python train.py --num_hidden_layers=11 --hidden_size=256 --n_experts=128 --experts_per_token=2 --d_expert=96 --d_shared_expert=192 --hidden_act="reglu" --moe_layers=[0, 1, 2, 3, 4, 5, 6, 7, 8, 9, 10] --router_score="softmax" --normalize_top_k=false --routed_scale=1.0 --balance_loss=0.0034 --balance_bias=false --router_cosine_scale=20.0 --shared_expert_gate=true --init_std_router=0.00793 --lr_router=0.00101 --vocab_size=12256 --norm="rmsnorm" --norm_eps=1e-06 --tie_word_embeddings=true --optimizer="soap_variant" --learning_rate=0.00524 --beta1=0.95 --beta2=0.98 --batch_tokens=131072 --max_seq_len=512 --train_tokens=755700000 --max_steps=5766 --dataset="wikipedia_en"
Below are experts of layer 3 (counted from 0) of a mixture-of-experts language model. Rows are named gate (a neuron's input weights, with its number), up (a neuron's input weights, with its number) and show model dimensions 0-255. Each number is 128 + 32 x the weight over its row's rms, rounded and kept within 0 to 255. Numbers have three digits each.
Before each expert's rows: a language model's description of what the expert responds to. This comes from a sample of Wikipedia text that the model never trained on.

# expert 27
It responds to: Hyphens and dashes. Hyphens, en dashes and slashes joining names, compounds and ranges, e.g. Hawk-Eye, Saxe-Weimar-Eisenach, 1988–89, 0–0 scores.
gate1:128145156111132158132127153126152076084184136085103129146097158101120084159175130117184113108171135118106105135078104098145145157102109140039092153139115089160176119121130168162123121184085115179077092119167122170156117125126118117112096088165204155093060107142135188177151159097144086146152150104092076140114104130093134089086113139144036147114133140176149110159154139080139175145131143128191129166130178122091153100137146164169103163105190134105140068105096118086129120148123131142119119153124122129138119127086110107098194090174175060101138093124106161133051126123171137138162073127128155175132140181160165127178102133158119098115115035132099138168095106106139143158122133170191141131099080185125110073094194170172157161142106093105144074104136088177118082130086141
up1:147119089060109178127136172128169078144122159160141139155131143125143155108168179147126096090145175099134135124147168154125100148142121153137119136086191068102088120144133139096126146155127166074119203162159152164172127117079068115103103130135098079073095139104135084169150172082151160139154115139110206186147143171155139123130123121102149130118104172153168148132117144071133137103131205170094162113119078129196173081100130125136149104132129115114167098099098121147181099156139153125103106141112152167099167203174127098082124124123168143146133116144080107109089120120056095111035120056144171151116123097085123118092155156139135180096185103100118047133062114114122113151186048147135182133097143138121121119090127078176104137140127106161129155102196111173130187157090156

# expert 31
It responds to: Word starts after articles. Opening piece of a word after a, of or a date, often a split noun or name start: a r-ampage, Pat Bourque, 14 April.
gate2:152128130193117086180166150141121132095147056167116117143175093160085119114123119064134155182113059119140123157151110105155129136121070068132140098116159086162144151139148132139120128110134146095199138165130185158122087117175098155102131113106136018113091174084112077099159089131114119113117089157120086137116179157141180134102085116134119098128158103141148171043104103100117133173090089101155084134117110134106147053121161132127184084076166134118164094147142171167203097106142109112205163118115134136176099125141126116140168121177121109182126141135129174167089096114090141132115095124138147155135130125118159213149172130089159096196139146122137069152116127090161156071170129156077152111141134154116134192117085120162105161091183184135195119101097158128137171093137134
up2:151166183107091089116104125116125091163144081158153085201139123095085128097067118134097122144128066126087174113102164117069097160181189078160132098125115141150168096120121102164159126149156137144144134110218098171117110102130143130118140129128129060067093139124118106106140147189099141142128131093159110084144143122178132084092081164138115088153164143169146128209131100184118090122082135044194098062166161163108170114140132166122105137072188072066153082114153067058169123102155126139117153047139129154169079105088094106147133111103098084117113172161191162123052117146162139144121117089116110148121091124163112095160139124096133153190150143114130143138065133146147080137136105088133133114160129121135122123092122099111140124151157128170106163074104167145122122107154176

# expert 35
It responds to: Infobox line ends. Line breaks, closing parentheses and semicolons that end infobox or list entries like Status: Active or Sport: Baseball, before the next field.
gate1:115069117102057147120137078172061122176115073168147101141117077149116165124109129120149128176120119208173119076171131161132124112128174115188150106111141088101110198133152154130152140151112184128147157135132114091079156108071147132151121111083127112138131125157079145129076207114089131109127147121052155128171135118133116131176102127169118162082169111118132122083114130109180115113139072034103115138109143110176122125063099128147163141131147118163150130171132095086116075147188147152072095126123158090130119104181141131119139080130150141171090116183188126137102149123176133105128152110104080168125142118123127084133110118133095093110185070159127156087149050084181125109117188133120133142110103121123164146098057178126045095140080131160096135131135078196097087178151108
up1:153151092098083129129127095112114114127125052094163123114196142067118116131139122153120128166214053118156056142160120114136135115185147108136172099130111150103182165151164106108114091098219107186125170112137126174104096139150133128065145064095140154113140115120208110130125138116144147115179157048135113132187166145123115132117106102105179124107155141124141111142163089107134130116191131125106135105105121119154097112108085113078128113161091032040140103111168102207123065183127175139168081151123154135079129094153114163134132150133121178147114104097139048095125122138143133128099183096101147116083130129142126156118125160126122098068157107100129107127021127111127131082087140124134138068192099095141095154074172108139133095163114104156142126103155125129178098117113127

# expert 13
It responds to: Suffix ic, list links. Mostly the word piece ic inside words (Med-ic-aid, myst-ic-ism); also semicolons in "v; t; e" navboxes, plus connecting and, la.
gate1:154108146095113136116095055131115106064117138120166102152151132098088078115118145090099089137160181158127104074145099180134089131110113153154102101157094174088130144089142151103135117111087115132129065151097116096215053132084105118146199148140111121140095096138112123134120159119089138138124197178148105081141129124139110153115098122079154080121094156139063127140147144092117094193141061140169168144205143070151129100168080071099087147093134089111167107101133095163148166135126119081117068146058187160111150134128090151083121136094114167064086079173096139069087080121074097106156140125131100127108117169113175112185097162107178134185153146160133128152156129051111205144104116119072109140107150138107139127131126052112118126135119111127141116112124093167127170167100113
up1:082151087124098121133177142090132118144083159163138071166144143176154124143068204156144100139132086118151180075128058093114144120107086103163113088151108086091048086125136104139153118148102147145112116105105047114096145134113141092128109098178185112062166123136198149132146127063110119102086147147174138131098166173050133166127142111115078087131175085131108118148140144098143115091063159046090113149136121124072069093161132136143153092144149118171127117105136181181153121147151179098127122163174093172134103150124159119145109095117121139147109106165139066107116134104145080157129141084091114148111135060124098114154170074116123149139053100124130109110108102166122132134089086136097142156187140143174184172054161138135131161106073132184099095132127156099113148112070089

# expert 50
It responds to: Preposition for. The preposition for, and sometimes of or On, after a noun or verb, as in "elections for their representatives", "Museum of Modern Art".
gate1:111114106148163077168096164090117130091134117125170100074146117147102149122073100184150095073167111090112116092121111153151092168108118094096151191163105081157159125113140135139073127157137136147168124147137162081136093081105142120111127148120105132088070101146138110127113139090135105130173150173173086104097098108118134127130100089104091164157176129058148140111148139132072127144131154114108113085143115181164137088151139094075122126153158126064080135138100133126167130132152181125183073112200127112158162088125107183143106141195154065093130119082155167125084113182153117049136170166108135163091129127113179101091169218171138150164104126134097127103140140126116154160164095126087141181060121114124175181150088089163163124153070133083159086113194072105096062151068099
up1:112121144194125129169103118167077142158127110167164159181089147093147148116093181106123092108136155105162111122129131157077157102107118100128138199101143104147089058135165091112154119126169121172123054096109140113149157129085170160116141116087120150124124112101157150094128094095169161116122116140169077106129121211130094128103110153108118193207131145083151151197176085076118164077139134153131136113109073119116084066129189086135120127102108187150084120149084095100130152101104181158080070110114130138083109072133113102145135087103110135113123089144177136190140113125138167111150218110115120128124125133119111082117096134166147153150090160084176126078161184114121072136088105127160155123222076181097178051118138098132143151161083191128126169127103092126119120140111150

# expert 0
It responds to: Location prepositions. Prepositions like at, in, near, during that introduce a place or event, especially "at" before away opponents in sports schedule tables.
gate1:116220177139113134146107120126163153109175163140130152143181150132073129190186116106113069105103157168167122187067115103178124108175118156167160149154115162138091073101147157118166125119146165127123131100144096055132114171116124101118132150141142195173140092096113168162169197118136103144126155110142158165096109104147095121090155172143116086147186206070136150150093123051106160123053139164110125146124081168181131102129150132182126139173149156115126232151183159111194117099173126149097123188140141148131105108103144132142133191145125065113136145112125132152144172090116106147141107113106085108118110117161115186076169175177131137083111139130121137094155098161090149161085104106128056155102135154147155194131167163133133174120120140131155103073137169105103112128083136
up1:066070080161127143099069034184069116202093104118131127147174147089140167107141081137137150184133154118142150088132099130147135087119126085088119115109099119109094136135138184162126146080137110130174113178100152104158130092123070117122130136118143142093130117134130109062107131081151111113139091199118097184116095112212142111076150131090113103104099107106087114097162130065095126153152111102151166119090114081107114123155104158134064098075130097086123079159074135068125092137123111099134152151131104114155128119180177091083152101137133101130125152160136123089221130158141090183108144125141136166146104092172131111149200168107129127135161108150133095092144125130098101157175121137185117129104126054082197155145123162111047125151144102099132070127105059176156132172158109

# expert 28
It responds to: Sports venue and league words. Words naming sports leagues, teams and venues in sports tables and articles, e.g. League, Stadium, Arena, FC, Racing, Football.
gate0:078092092105136104142163165175103100160152226142131142178133127094117129129152051074156134167160081100126085108147162122187110098123115107156124114057112134133158120131088099140105125159087133123066079114105128178175120162136130088162084126107199094090127118156098166145157153121087104157108124096125075120103109157144103092169183127161107135125081159171108196087125118163096096158150120116141108051094127105145124133176092238081072103080151097112140138102108091103131068122151130113066139074165099142140101144128179163057121164166131091111141134162090133142154123132115142194106097155143109105139125095079127136123067140204147146079096169121144109084159158104093165098098136139136149123124153167103138177146182162151152097161107069113129138103155117136089153175149114
up0:087143163106113160094135148156106115160094088096081165108080091139179108134120099146128076071136124163108087157117176140167094196122191110118072087144122194128128110199055174161115205134097197131129105121090148168076146128168182144188166116111127128127113060051141138148141121128159149212103138125129144130147116148139192087107114107193104158104118108153122092121081136147143080092170119098143165132127166161117103098110158171176127139112113143048162140109093145117094174169181171132134105170198119157153094123134156154156152110147092132119139125174125145094132081148174147125119055147164149087099152136139124102151113098097115115110148158144146102135087141112143061135154096089154092078127125095110186106109106038123112088141087130136124132144119109112144087186142090

# expert 48
It responds to: Y suffix pieces. The piece y finishing a word after its stem, like beaut-y, chopp-y, ship-yards, plus the words show, treat, Miss, Part.
gate0:160153076121176123205186081130124116154089144120054134095150080101106118091151096129121132131089065132125069136149088084132134094136105142078119147158156121082162155137105122146106110175120136127134150082097127080147081116107127101137070154125119090129121102103159172142156143103183058142108153162111100125120128112084132183171109084143142141130163150110171218167108130111070089185130117181087100134154120118090152121179191158150116082133127133068097099154154156089143173074115123080128095119208122117168111114094092126155143080149111120126115176114140112140148114158145121144096106122123062078141074141136102099097125128102101123114135187095166125124120122150203070120153105103134136114101196105127058196158115119086156143109104092087069051096131094112129218122152124
up0:132089092092140181105176120177130177190192113139089110081119078110115102091057121178116195116185105136109093169177100201118162160111102114125150141127136095044078145125086110160133091064158154128142158106161077068124108179169155172100122140145161131141105116065152105122117113145110136106106104167133102168131133136144126111133150120141128144097126133126076132134090190177167183127117162126120099118160124139139104135134124083108115115111047171148121152149153116108120097097111125132139078058137118178077131107122122142103116066071166120114146147125176098087102180114113143134119152131120169104211160088141097072177134104141110153138204064146191143129144135125141158088104186196068167103113168093159111173135165168132160190131125129165087154111138097158110107140151136